python train.py --d_model=320 --normalize_top_k=false --routed_scale=1.0 --n_kv_head=10 --qk_norm=false --init_std_down=0.0 --seq_len=1024
Below are experts of layer 9 (counted from 0) of a mixture-of-experts language model. Rows are named router (the router's row for the expert), up (a neuron's input weights, with its number) and show model dimensions 160-239. Each number is 128 + 32 x the weight over its row's rms, rounded and kept within 0 to 255. Numbers have three digits each.
After each expert's rows: a language model's description of what the expert responds to. This comes from a sample of Wikipedia text that the model never trained on.

# expert 12
router:151110155152133111103069121106161182110083132143133124114119134182121167071082129149076095140169196100198141163135132072149154096126098154137123133123148039133093136171130106164091132091084129141166101128147137112134127113136114114166128128
up0:130153148149097131139135184185137082126170158057188125112083163160139094106103100153103129129170142085188138095141088082125122114089125152130137077089093124144067090124194100103144105081068131116097113100147083122160018146142121133162133096
up1:141109078125093133090195201153153107131111090131127099088133098134151135166128132199153184114175198101101091120146077147080126194145127186106093129146124094110061140126122096098120226095124138086143167118146089138086182172133132147133141125
up2:142118124148137163150110158093148115107095078124129129143165106140143149122139078142096145139118163118105115111138147105164141149089151092081093165135157123114147141183152190126097059129123171052155130166132142146132173154152119177152119121
up3:127091100113099132135099179108207128069153163160135156096100128138026162170116128108097155078137152128138148153139177151094116124158171146091097137177128110180125159121139095078068154098121164173074136134143103104115088133092127063099121096
up4:063133104159154132124123121163186137102169165092125129083148167191104213161100134222119119135188056092123088181150089082123132111133167103137135123129135168134087165139133138122132130146146103143142167065139158141124163127206097122153033180
up5:063155130108192149066117121104165184084091134101102134112164154119128139110135118108112110146164137135137131089126110102122132099130098172169066147125125067132158159126093164104149164167101139096105097073171090143124151098130129107142198145
up6:171113140136156092179102099118116127125100067185103105109108129196109143125081148151151180119099089104134193109144142126148117104125112126077130164153127052103095146178125168095158164083118142183130090172156133136121153119126147132154117127
up7:083147128168147120129156144113132165163134173127145165126150136098098090086108123125106119163166105131086168168161090124127098111074093140140083143120154118146122100146133144045095146103174085112133108117083094128179117094148160145119147106
up8:113114115148115075080088126121167129191086120081084118041188111130141149117144172100123119092150135078141147137097104151117105109070164147129168174164200086190115171076128073149073185123135150154144132200140174191121113146115157161138137123
up9:098120102042120098100076099200149127091136159143142143098096109125114146121154142158056144151118204103200155079170103124100151129046136141137090128130090121134123120192185124147132116104134117149156108145133130130156132136159139116156139091
up10:098105171106198125110156119144120148075140065109117140108146123123123130077105132109071107113126137130146213121142145043150082128119088143106153133142180111147114149122095091159042152155107188133125188179130141139103101169166104123187098123
up11:108136115137145182122092097141173133150131096135094098088156137139148127120119103116175112041061141133128191114142161120164096117160118091062089154108123103114116165127110115062041117053143143157092202169154134158146113140183058179094088144
up12:189083110134152177133120134148159105147132184123142154152116116124148148166198089180103096191156095164119089132143097171172111095098100169163094096170160061093118092117100147143131147102095092134076147089082107169141144097121098114156156146
up13:105103155153138128111184111197105102147152096114163099161210144151162165071152096177068174078199110135166173134114125117162132151147123101178125135081136114167108082073169188183064069102133131143110065102110117184094080094150184170134141090
up14:111115120183101080123169094129176099128119132100093072102107124132109105132148143099140137156078059167170158122158187189099122085144146172099141154124184076122116125130106123133065134138195150129186128060149113160125124140088124130133134154
up15:132120137094111090179147107139162100114166169117094127132187122135146099161069116165083078080139090118089140198128136153135127100194165132121124162117102149151128104186115133142166104133106119123172107095146088146124110128140163045106151197
up16:115178121163114096140168076103149126071142099158146175143161162114133100152184117107111136099097151145160157145158162176128111110128111172083151114101056141155079114091062109173190173178118113152183083156107134100123158101159111081088125144
up17:116140128177105176115124121075133130069088105140135121092129108103126153098155171097054137124128144150175016123159140136131099154116112152166078146202114135133154154117122150069152122173095103164132058141085112135180100097148158154123126091
up18:121143120100102091087119069102151152112120168114151140155120112100160108082135132102137128110125194165166108151122121186052090176101158161130151103140168123121156117091123106178086118114124143116175119091104148036135091127116156172171102177
What it handles: Short consonant-heavy word-interior pieces like gg, bb, k, tt, plus line breaks ending table rows, and color words Black, Blue.

# expert 9
router:179143124073082080124128103070164101103163133138153114086152080088131161159096124149193166112093085094118138175158111129129127038155060156107125089108104076079155172128095191170145115098168144175113109104127108119150152234145105161118085147
up0:126109100080143075121133139051170107140123154087111120111141107102128140125097078135117103159094134074086113156131202084144125129107170110095161076107142144100099147151146141122132147127170161222197110134110156173149063165210086129068125139
up1:151143148156117133140144159111139145125090158196131072105150182133216136131145129179130088058079042085103165108115153168116117159145117176138191154133157150121187134192129131147179111127157134210146185093110106154146066135125147107139117105
up2:127089157074132127147116076125150136135114064155186133151127142077085078181151175129065109133171151141129080120110127070112044111143121063146144150135101090153155109083141124128149123133061122135127088178165138167157100065128104100116161193
up3:085088057107131144117070078086117089084145151166152135118131135127162130179180124138122104134125147083149099072115124137130134099115205109087112141141066121142134074163169109153078056154108137168131116164097161107092123129183105160087130176
up4:051114113187128072136119070085110160144164167176152177124111124158096157121124113130149087095146096099171184163168138129138134097114115117130162140085190126129132175139138143175160099144068047106168123102097183153144121163152132178119144127
up5:151129155080085135124169186134119134126165153150157122114094136183103146138116150092107155157131102187102107193161209092113046112184189074145140069142121120136153102151063106115090150151104059141139121154126106163130106137118153156075162171
up6:209178118165091134120146139168133118171130182090111116078149156135158119182123040108109161102145084152087139086152126131124060122055104169191084149116103103083128112105135162135091165123140116120092122121092045082137111174127132080150129124
up7:193159133116146134137134105123093090083060122141179132085111086134106141192145098132095153040086113177114160168148127078093112159146141126097097116082207103181108119145112167083114123127109184112065139171157108134134123234107090171152099124
up8:156138156155082136109177177111127097150149168121134172113129197117137097169073085164147130123160129122094144139126204069198163104099073105153119138116105196084143143108089185107163124146121104137166132158178120191144131112112145160154066059
up9:153131160151166065142115104089156088086152105081202171127123120137171099063162104165119109145088116129126113146051065129087114108138123147205096092225108134115102138061151114153081115076066160028112098088166076130126111156143115106136127131
up10:127108104121141121136143127127170102092084130086132181163172124082153109057100131158132108152133064157087114121170130073145133116160121109069131105120125126223156102145099109078112105095127065088092188140208156090171165183127128114093193121
up11:156120155168130154115177128173131111179111163162157126110128137124092098106162134125208100091099115144119163138140080132015117091118097126200105096147154088073129139093116130130112126157054107134179168155153099130119143186183050069133090132
up12:111107136159106147136164135030135135061142146158082149178074123127141137164092162146161102162124133171112102121141120115122139134129161169102123160131133115114081200150144161147110126125143159100172103128137061067134183122118084135127140110
up13:082074104135103125101094160130086082117162079176156056160108128144129193100120146099167166146153106086139121171158151139110148140108189110051135157148164134124098186132093152115177101120155111129115067176121118109174102143127124096122203107
up14:187125139113131112169111177115151132105064099107175142130111184124071145148076149115137031114119186162122136120106144099115119099142115118158163110138126155147179135120065118146121112120102112051105130132142103112119210117098104130057102136
up15:189110103104096085128104106123129115126151081156053152126133185126136154174179102129129131068113123134135126195085080140114124073133109145164130128124092101078103130132183147138129116137125125114075157097126173090126158142181142049095162147
up16:131114168125105164116083122169170169174144103138113138151073119142076129075131132107152086209075110072142175109133202141162126126124147153137103144114145157136142103101144107132091135161051082136130132080146160135071114136141106161098139140
up17:086119105125185121144066121096090114156162161171117176101139137111179121071075117159112125132111131145111135127166130095098143200151125136072121149115127137102174118110116085076122122168112099124130133131170157147180130139090157104112122159
up18:132135104169164113086121069102159123116126124107123145104135140125111074140186112145143136147169134140122105131093104123122120097206090106172128125148086162123163112057131146073177123112173136096157116102169164157029126181155149097147110161
What it handles: Spaces and digits inside quantities with units, such as population density per sq mi, km2 areas, weights, money and table statistics.

# expert 8
router:145113149061122120114157144091121154107157115132122065099150160107121151105145059126138082130164158107101089113111080088166124103108143196088090129119148131109120136090151132098138147170144111072146101137150116122150187106125110152133094168
up0:114086214121146148160084066075134110141124107167108105155099139089150152137150171183131149182139094144155145109076049157078187141109146150135195162086180108194089129138177168095212150145161112131102110149121094106094068089189153133087110126
up1:156145128148148066110117159158123118151050141087129131096154086190147123113150081164113091123159129124192101146121153171120120168126142161158078146168133105136158142135121145180120099100075169138091114153160097067077135135128130103143052212
up2:060140120135110133148151143084162154154184079168117159166103131128092090098178160153135154136131106086128143140131051110100123128146060193032138102089145163097091141086135145121116160085097072112125095097156105140152114115089105116096100085
up3:115066087085135114171125153176065109185139171117134129099137135170158075168122162145147141140133110101097100089147144076122092118119122138116096102130148107165155144090097094055159066096159150136150130129179165154140114077109161172110157135
up4:123153173157080159138159192212176129131120113116144100087177088082110113126141076128160127133165117113165069081163114129185147163152161174134094160121120125118102135131115077066073102099165143116158129105068035155140138112133143136105100131
up5:076080127079161154110136166165136117092100133065171126105128137104154072117046140111164189084108132170174152118102073144087081187128092155101090142118132120107163115086129098129201130107175158084132136172114120123162139147059147085102075213
up6:158119154153174141131156095132163126157148127130117059072082155172179114187145121124134090158127101084109108135097109134128132094135116156102096137106108162140090059163090112072060100183143172146084152099146162126157174164108075102112160171
up7:086128139177096105182203179155123188127084064147089147113156116142117121170120132136108156090193132109073145134060125103165104132145137110113151105090134178170042100050114100122120137092161177128161100143138186131164179103101151117099128156
up8:140109199131164063143123150083135139147154114093085137218115140137162151060077134174133090152128097115108111108110184112114099133179185154162099173150127140115113102089109120071158114158201123123059139172172122064175102143104123098175127122
up9:144168111138111048118124090109096158146085107134155090112142119091120137161178141111144141118086144141108098139162102126145114123138132087065087083110199161094089158164164116065122151102183097121127193116127103138115143078130110113146114119
up10:159064096151134166134144147122160143168063158109165132129131117131144133094113095108167107160163089095188137137151111100169160144153107150109164230152111086154144142200119165144162123123106125153197119168162073149120143137033114167134208125
up11:083112146116131164116111100144103129121126098177070158165129107132094120123114150124044125130086181117159159104088087127127143102140196190148137153068081169076106128109100162097136150134079141121109119138188098070115175129115083131120093103
up12:168136094230156110156116134148138149107174091159192132127158144166089155127113159135095107060149140063112144129103124077082109130088087156035130151160101122131058114153129152132097105114080109112134080126141085122131153125202090061163164144
up13:122114112102123137159117115066072161122212150114133100122134137165109099091141119151056098152114132078174160132131088131137108147131138136116170134188140142144131131109160152070127130077088132163092131101156186131141141090124129096128105055
up14:140135167087107147132149118079106095112101145117130124149121169139101163133113059092142106098149111132125185098133091079188125107102125109120160153098154154144144120161133137095081161173141105115191090142131080174164138157090094109107084201
up15:163123180142116181103150090147144085167120080135113080089141119147105137133164107171100133102113150142144103094081086121146149102144079146132156090189069077128087140174155116134128192147085158089109091126142142159107111089083104083125074155
up16:120145133024200068115137124117161200117113145093128146148122160136152142119095165143132113164162107073144115147184129116159146139159126151211141106063104133153126120152146103135092092136182146051107092082035144171109088157149095078159160155
up17:136100153137160122123137142098154148152132082142142090106150153114115060141118095143123113188131143123185131161137183092149092068124138151161080117146139158111097102125133104105155103103090092065114118115180092137128175127134106161141094160
up18:153099142156109085125146152093143101131115095134159151108138181151138055111091076150108096126103106118101200123124159110130125187158143145143088104143153118164150110159140090182169195168110105122135097114083066161129111118153148033091174162
What it handles: Middle or final pieces of personal and place names and common first names, such as Georg-y, Haute-Gar-on-ne, John, Robert.

# expert 2
router:147091138077165111122108116121088185143064166174140130105136070135102095131123142146148109120125066126151130181126193158072116150036061100152128047173188140158155164131127128096137063139180093107120168135092111116136122115124128172154177196
up0:213082104109087107110111075152167179122105109162180129114114132104145136110100188112151133155107144124185138140129204128096108106084147114171140151149128110190101140111181097125155100122169152131141097163117097118112137159127096147051103174
up1:174099101150135155146148146114148115117125119130144149115171022210137140071169119124133146110092167101094102129147156080161111183084074161150110129117150106118145159096145068134166155096142123137205095113105123129107140124108120135098143149
up2:134143120095111138122134089142096111158078172102141102179123147100140114124160138107144115139110135154074130207135117157135128156184107077173108111190131087201115096156133093182145135096128111124137080140146098172144105164119119100179142208
up3:142138090115199152138154103128120151166125235098119132107137100106145189087066098158138168132063154102084166145098061140132114172090067082087117111094123146160137124153119149175127140103101179121113147113129107115069124087139114099219086153
up4:144176179170093111115106130154128103123130146154135110076130122129138144167134191133122082140152132128155079136175080118156055088089139077125139120208084148121149118108140126161102154091158093119122160104140137050093133128111107142144176121
up5:157117065126180101116153139108218118109130136188149140108166085154089140109134091190101053082176157111117111175106094097173158148110119072155161149126144132118161140075201167117127104162161140150056171145132166136159069162095084125132114098
up6:152146092106177064063130155154119141168132116168113168116142112188092079129136096111114187115132156110150149091114090100171085192174152113154148090089130162130114135134145222075108090116140114119156113158132171110139145185138108074198188130
up7:201073172092178123164110137148077089168098145155150140140101135109105094127179089203146126194175073151136117169098086108047140095104056146116166119155119128103133091150144113089099121122140102144159111147128153127129122092122074130131165138
up8:173170144101122114149173121097113143134112129169148093132158111089152143143057169116132153131092165143111105073112139139184140135099112133080172159122139141107106130134160117190121145131100089083185172126197070145152154119149068144085145136
up9:121099077127157086106076123131091141102133136139165098093161083103124191120126119158150168129098136091112124191124157150173149115149106135164140165174101119255134165130064110099133090135088099158111131163099077150129161134116108115090101178
up10:123101182088173096155120110134168156112111069158140125106119103121096151161102108109133161158144073126083160139164136150089058153166166090122056079124116119147158083129123135105158132103137095124137086186163135098212123115108125118133183134
up11:159094144096165100124131116118093090124162107090110137078134108098074162115117184140122108108121138164058116155156046123161134156123114184101134156134166120126161161098106084124104151147111090100155113146120107175141130173076121179143118092
up12:166147121132154152113161105110111149158116147147129110121116149124146031090094141115130090143149117167114085136139172133101098121165180127112129124126163132112147095106101129159125106173151163117165101101150111142079145123118124137081132123
up13:105126129094152070107121123134080136144178096126159150108165091141085128158094104117131164135168120123132169115116115131113120111110130132115181092093153114147122198084159130143128139097128098072131110124084151104116152100153126067057143151
up14:127097097159090182123150092134132116137093131141104154141118130111060112158145124113123134094091135117176095173080134085139127172106128163156113134157107141090138099041177118111061182125147134076167120123124147115105210142136162118162135080
up15:166166112132140128119157165135115151101118157170110140127150140141094123109090073126100131159112104157138092190094154168122111109132103123141093082145126126134147173068163125146099113104072153135100087181171174065119146118149092148154091106
up16:224103156107123090161107141108207128138089146127131124144170104085110167065180166187072181116221130120191109109125066133075128203161078088109098154093144106148113120133169097083144051127140116156122156215106131123071129175108107102164108140
up17:080119122140092109109123151110162130093133112090097143167106119039165105137158149231152096137105172072141111141096090107156060118099132130243128143156087166128103174080099092091145167125194130146132114099110150177116098154097166124120154102
up18:120118122140112121124186126129137088125132148185098121149160133080132135107167146122155127163128031163139158079111132212116136155094106079146146102102099128124182079160195148127073122104177104149135107098135074119049158126073103175118089180
What it handles: Articles and possessive determiners starting noun phrases, usually after prepositions, such as the, his, a, their, The at heading starts.

# expert 7
router:198127137105201065065109130154135111126075168151155130113115148112096092088097144073143053119147114113111164127113148165094176111199118171158170108109167155152123145163152076139157097131175100103170080174144096110121083123120171154154146108
up0:108171120186145075104132120076148101095068191176131095132118156118104109181092102107116125072135087113108131135098090162146141177120154128085131132127083158108092116158102164102160130189174099146088188107162112132109119126158123161141134150
up1:121151087131102107124128169143138063164101149123138125089153164120166155113090177091118077152127116146114129132125136123077089097134144105153072058106060106157108115138188087141105106155120141169157076119109136173155135116120132130134105035
up2:145110089134158108139150100098089103165137143116132161098092104151097057083041173143165155153097136089167156138134089176133100134102083105109148085137101118194169121166067091108143172142166138124130152117114149067122143168151140132151120144
up3:116167112166163085104142118138136159150110159147176148128144185099114099174119103089054110083115138128134146114124142132121174148141085122112188178147147125130204115128148157188129106076160076077121156065127149104179085134137105136095062152
up4:142120125097150128113142112128140118110098106159105100129108108121154135141073160167137131118135182152113179176143063123155170047148104123179157070190163159126176129125158124169185151125132129179179108098153114154152086095124076141197150134
up5:119130131145160104128150095121065095167143100148145166101118148179101108089113189051050147111080120091160152094102139186089191134135122197119180080121070102140174176156170097154127133127120180099138118145119160077168206133151036156128118118
up6:124132178159121081090119107114118086105137141144155114184162133120154224117088152097151129138216105082206118082078142166093157133109139112088109160081108135140151126181092096112094131121104122123111168158149155113116138140132116145119154087
up7:098170168187109099129084081219163120162098169147162192185090129159102149172115149071141111107154091123134118134128117096124179117152133110106116144058098164125108070124133168104091093108093150105116161097063204099151106111096119147094111167
up8:063087096100137138118180157157132118234166081165135179110090130097147130115144106075170165126110117098097164074116162119114124132159147153125146164112096111180080137137111082137128115181111111116131147095174079107121087136102131138143219121
up9:139150114070089095147155162110156125121161124166183104096106128101119122082136164114153154071176130185143145124202022100102207125140099097126100124142096163090050098111144094140147151114191095107123077117128163131132109142110127134126122119
up10:155079195146124128079098130155099144111073146139137102090096100154125145148139176168128051100136100117165190132120107131131086085148116073096081131150173120143102159080096113137135142145111163111146120166108145139168164073110120121128036123
up11:136101061086164129127160170163106179170125114094097143105139090162126135170107084133117114112164113078120091175140167116087134150112178111181123120114156117236119092140123089032111202126113123093158187159048124106120121142173130150102129159
up12:149131124100111087142150125103136141055136101079114091106131169105143188153147123137107108127184127103180159102111047129094149178105128159097175098174149121116111141137140135112100105181154158150076075167133184094142150109106188158163138096
up13:163116099185113119147139094150116087133095142135053132086153160115200126116119101127187156198147171141142148140168132146118136109126116077152156136136107179170136150139110149085071120129121180131168052157145104124158103143143168088106169107
up14:144204155100146072085112133138129106110129133148140114146154107128126113121162100141104186164115112141078148136206151134128117114167151092144198108146148130128127148158145108143137109114082136144129067169143124111176135130098136135183141121
up15:198064125167143140168136164156142117139150130109137161117140172152110146139180150136099162053104131132115137096072181141072142104135094119124097127108120173122117130114135140189153129043110120133075099105104135087146095125040190071130188109
up16:142169143134152116154076067102141097102087105103135101071081131129175126127107181134125145111155129169144113149167089056135108125134100159172102098136143192108118104094169071088106113111166161098144150089119109076123060131156195143170189118
up17:113097169111128097125137150133089100097081109102173168083153064094081136132105058125133123116204055150104158173100128083172106106110177123109153107135103117161059178077119115120107133145161131145172076166094153126133124083173199124091181088
up18:038131110099130086110147085179112165168179150151108129150060099106128140186147056147118122092172080074157130140096107116088089118148113145190178143136099098145165132153198121158151085101130093121106120142085034164140142149146123125087092112
What it handles: Plural and inflection endings, mostly s, ers and es closing a word, such as "motorcycles" and "covers", plus single consonant pieces inside words like "insincere".

# expert 3
router:115123107126139119125145116153144144092114136161119077113164156123117106075097089115145172146196140088139144127148162126151138117126146109123147118168116149199149179138136114110137105149140164085135143155081138143065126162176115059160186091
up0:106119152078102162097156129111065116130109119163093174176133121163173148172104140093133085141127102156098080094151163118176134125139231082151114096110119136091146101181150143102123134131121103096132123111108157130094128123137108107139163163
up1:101168143106135196098183149084119164233153113099140208053134119168118133113122092091117095119125142109129124121114137113075048150114179124131167100157154144124134144126086088081106139145137108057144116145170116110122100104145136068148116152
up2:110138061134100167080160150099118148162094131170148141181168133142089107128178109134113112161186152127111041140154150148102143108114162120142146094088164148119109113113113053080111126127152086165117180147165116114129126139119140054155085134
up3:120174109137157102157091151113067076094115107128164100116128133101123084187155135117130153080154103148127143109101150105150117109082146164129121134147132094115120101099150104140131161102097078093114153130140103156105160090210029155118128132
up4:095124131145128150144147124184177131098115128103124152171188153129147113087092099115139130150174155150163120133110144142115122143120065080133123129126140088184137109102066101100130140123106112112158152155109135122120121161132121173191119138
up5:155154203148097147210134125155074161157113188127103063096166132121158129059180112144143112131099138130118160126110112137121122137091100100129158045101115204129103164135065151094140143034124090154082111180135092081077131096199178157138130156
up6:096131080147127108131118069053119120107102076095169110076114150099108172134133151137148131114145135126161108124154143082167106134112161123166115188158156102153071136179155123120151166159109086153074150114089153116149149169176130084125134134
up7:109119152098116116066134129177190168140147111142129115125098125152167131102094178158100117135158155100122101070131090102139136139211155129090108045091156144094189184157115059134192079133095150119124128142040164146163166129138097129137142113
up8:113127131076117135116104072104087086127099112140179127135124203128107108111116147093181113150165150089093103143168175093136148159127123135026081129136127141131113120176120148128124089096110048133120126136127147111135079144113084113086137109
up9:134189120143104163178141110104125121107115144155129121091150113101135137109140116116109158142113137147147148111170173093100096104063152227078130154163100096149094130099117138092078173145156130081123103133149115165067101124183069090128114163
up10:079136152141137082062140111133119109178127087176126188096203142165131135110130104138169122147121210151117073135138152147145111120199147204102128176178145095097186094147118105133156088115092102115169142122156158111140176132079136147090108132
up11:145161113111161106146155077139151171099151125169117125086165117101122115110070205157167103144178153116081139123094189089064100171124115119122154110164179172153097115101098071075175145147099149153136140127159128143106111181117091087169123144
up12:060118104118062063084164124158097172123131095181120115123125105119096087191120118070183131143149131131112093106170025144129155147100176122100107115177155127124163091164106101081149141127182120181102123139106164162115105179109113104108138131
up13:148151114156076147154132139129111127102145146119157087134104171141073165087154105073128144154158081076172125104164105109094095124168144087179119107154134163106125114111145075108124081177099160191111138121127123127106100175184107154156088103
up14:126091148122071158120166130148113154110136172138077122160078079141138121144162146146131137153140081197095146196059103123223142150094179091062118129144134125143138160166131125103137103129103138140140146116157127152167137109146088132112076188
up15:112195111145075091133073112086105138111095203168111044090124103125137183137167093112172117086127097148126117160162086117186100077150110137127146121134156111109141124159127110101119095134148095114133182148092114163121142148176138142143175130
up16:126132063113094116137084116124116133144118153143062085145153150108127143130129098183145080105187153132155147119044142121198097097046136085126158121128171106154155162129102086149169141129126162064113106190121151158092198163121082151131177155
up17:089156098123098115106089131100100183142120148080154085192127125128175148150146148158157121110108122082042082186154089110148141147140144127135122125158080083172150129140116146151239082090112120156128157123186150120155129127140191082161067097
up18:209135104072145165101134181115131159117085137110158150142122184171097208126139125116143172138122128131171144162100104142123089085165138101106161144159106120143095154142186140092160125045164172096178138142080186094128124123163151120080151139
What it handles: Leading digits of scores, years and ranks in sports tables, plus opening pieces of European place and personal names, such as Estrela, Milan, Ar.

# expert 15
router:143146153076144150096114073145119125167101122167070136097153102101092114119180094152058146163197111173107108139151171088071121155132103216096084098136129113061138157134145140124118121150168111060101101184106156182126116174155105148117155156
up0:100130141085168164067141112140192155182189179142163137076134123167033129113121111123141124101150084134098128045114159146139119125168105092085112073160123128117181097143170140141133173171122100135178103108125134083106163104126150122043102138
up1:156095143126148168142095137190091150122154120122153093070160117100076129132170155108085148126138152134154142176137122120162054091148128144086057134078137101133152122115126107189117126157132117147086143152138193139126102192113137155067078137
up2:160116131125137081107137104098194118112095106149165117153152175118097154127106130134103094153190100091179084137113159130052161139111133152144106110146150145150055108076084129099102181130098094107155159143074170153097126119072177084176112161
up3:115127161166139119134076115121104148133124113116132130088113088119125094159131149181116095134098122063148158129172106126175152181127133127136152138089120039142146182117173112093147173185093109156130105163186142123183085108165127143071154126
up4:202106158117121183093111107121158153156094168118121074178120103121124162079146163149154096140132115094164107146221157119154048104102055141109120110161119115055137119186184173105174124165115109132091132122179168117149078126116187119156123088
up5:142167143105070119175150117151123137183118177131141176095183130089079190102081052126092108138129124152195105130161090109123106117132163129112112130141109156129130120113125144138120123085099122121148087150102120138140082132162149116183131089
up6:083158116100122069140109111084135137067068158125155179123116095103111088169109108121079133112133171096192132151165142112097137141137112137137086155110131118178223070114152166119125156120146150137137132137135136126130145106157179145149145163
up7:138165154166108105151160147147090074133075190172106122191218105103132094132106140094068168181123140149146118115095153110105121153161209113085158175228147116185156162167113132189160081108099150159086109183132105139079141108153111147118136190
up8:142094105207130099129124180159149121160119161179126141159171149106066107092128064104153154116157142150135121167119109119057149137112126186140096133093108116139179100143109127153164079118127137128169167109141148107170074125152100197133120140
up9:207160122143146120115124119099131163165132131168126077146130088140141146193102171137123126109117117110147090167120115096085144079163143097139106182153204137128090158132084186162112133131143145189132123120085168149102151165199149159075114169
up10:100150168143151090040143133104156135111107162177156111080121087129122158112136096131128125199080096122149081115088110113159072144154131112069083133110099176126055103132165104109124180117190148086160093161164125077115107118141128088092145175
up11:186088179135111170087117158141159121199211117134215141098105135136120151099142161109174142111197088166141074127200154124115077141091096153143154147140120121145145173141117109109166183093155155129160164145124171161109186168100124149106067168
up12:145119144097156086142085124161139138097162080150116096105155115137113104120095102148097157149183117133152124088103140139143056078133126067137147129172106113161157163173129082155118068169090087070132166110158148109082160156133144128141134184
up13:130118094167115134137167126143116086115144123154127161118136175132104144103095173220074131126118143108173164067100172143166132125092148150124158122129091165078114152091150126150098135123093116064145083106092087161103145098083150111154055143
up14:175098088121123110147076113180135122159091155168127161119128126162099126164103157101124115110088094115159139098171162134128079133098142119121170068177221051175160143144110162088185119135127099183144158162088148127151104122152136114144158149
up15:098085128172110098119113064125081140120103120146159144112120131097170136102108137113185119115109088078111144166127175166131154147138145148148108156154115137174125097093133145111118150066152177095162067108106170107145082135143114171091190155
up16:083106157155146123140175077105089120116096114145085131135123139115125056084155063146145094103114030131084164147124150136135091130091095178124132149078100133168156140178043157082106125177108118113107118059110139148197140153169088167175163181
up17:082142131076131059102078154145166114141122185090120120147081175067094152086143183125134088184132181071078146108152057131115101132165132127151178120095109152155089179126182115137129128134202144157093139091103125121121090169146124116134135144
up18:167127167180107112112071152125191148126174096174079115134108099109107126149142190106094098159206125148117149114088128139097162120056159125109125123152175121119105160096139101198108114102114150124088127150144140141110165117143140115107142126
What it handles: Prepositions starting time, place or relation phrases in prose, such as in 1960, on piano, during, of, plus pipes separating table cells.

# expert 6
router:203087085147161081146124141145183125147098101133129176099139059089067166145124107156166094121158107085142148094121174177100137130162068195132116113140098120159210147169211064146047173138135129106158107092130093127100113147151127141092094109
up0:142097151146139116096110127051093178150070178168149164130198120175105164171229147079187098139170117101128119164141095091120189174122114120106087148127138134130120142099073151089133106141141171141127077135132163114136213105088089127146090155
up1:112079161130138139089176129154171096188087157135137191125157074185140137179106121147142110087122157161147180115137126138069129161184116108153136076023123086111135102200142143156172121138072073097135077118125089133126138161093212108155189153
up2:155142123127147078108113126125136116137121123094132093116120114108134137143171110127060114190066120152166087140130100090146099135119144143133212174174090129198099105163076053094085200137103124145143175188182146145176112129107169106128086133
up3:128190138114095121132151157095107135132085106179138084101152097152137132159196063105121076140154099112132174093065104143128166046121129109129111142176074070161118134134114133146138130130127123096149174072175130116102135132103098088135115077
up4:142069171153079208119117177177169099129135143130093127111128149112024150111062093160168127123147108119048111131180125138090097136151120109126087101131098140180185114180146134151091160167154135180178116080088076068130142127102139139165152109
up5:137123134110184090132105064098080107104170124112136124160123128109094113158110089139069129161098134136111118106132118089135110134224116097135174101152181126130124103125142156158111160130150096159100073136094055122093109112163124131044153153
up6:136122105126139090115160152137154162149084156087151128085082179077113129159055122163177102127128161151078111121171179138107134061141157093129124112164183093128127132136164120105157167212136134110086116204116094125160130170092100154110121100
up7:149152089168148111174116089148102145160105146152115158175123151153113147152099178161096120151112113116137147111131093144144114114093134091162147120130124127087123115135140084167090106139147138170113105151131119093113166118088137140122124128
up8:156143098095115117080114139114142113184101172154167061110125123159101158107113087125154148102141144143105129129126123182137210142140134184150127162143105130198116136159101082082091184127109104082102130134113147115128178136084162138119085126
up9:157095122133109141115142104134148134178139130143131126104099104092111121169145100184100125143138135134185113151150082156115104136206113129207155112130112119160142119099106047053111141096135115193168145114151120195134121146109087132070151080
up10:100091121149149071110119153116137143122135114087136168145144117092116150151132139106109130137165133153153131090103092070126146141139108174159111126136102137137050090153170107098191156103105128243160122164140149152149123146088149151136066105
up11:164129180164084116179130177150096195117109103132163117161109128098093126141146141125107228140077133112141168060059136072149137075137155128177127107097098160161090151087193144181160210095137174136103170076076075109161078158119068072101067168
up12:151093128145123116157104100070065139151171123140203160151156092132135111110113103097127119120149120118159109161118156128135150125083115108181099134170158119179147120141080149211170168132132130129153113203139107165124062162188114177093081142
up13:202132139168126140181149116094094116159117133145065064161148094137164149129134129174205196116153191186083149109078107169170112159124102116176090092128101107127141141118118114081079085155175104111076094148123123191080186127102119089126203070
up14:114031130108062119115127123123113142121102128118107132143138154161155132061144132157125145170147096133116160148171072172066127135112117152174146124149097099112148098145112085152126184154085149119096122118136144134121109105137143112131181138
up15:185126119106149128170174140144143169083161057194157108121100152097094122143109129138097135146154138126202161075176139113121075136158100135137149152123182129119120119066136109158149076154149134126133112073127102123096147161120136160157201125
up16:090139128180137032163207123115102103082133158115099131132166106114119164180142106148152133070147082116097154099112098159115108105154147118164103150097127103135146137130122123124129107094147094168110103127147165140115174119070130130118133152
up17:161171084094087090116126093154119125163107113126145153099165126132061090116078156121091100104104174117111191164134129089139072091135143146089200158101192126155123154113168144129112101070161135083141144111135121081136113147103161100152035108
up18:143137160114122105136121115146058080114115126149114115112092126110136088133153063117096129170105088157125159131185122146150166157119176146176166150169173115121124123132151145171110083070095164094117085113080123142124133161088161111149147076
What it handles: Single capital letters or short capitalized pieces beginning surnames or initials in name lists and tables, such as Dale E., D-wyer, F-lavius.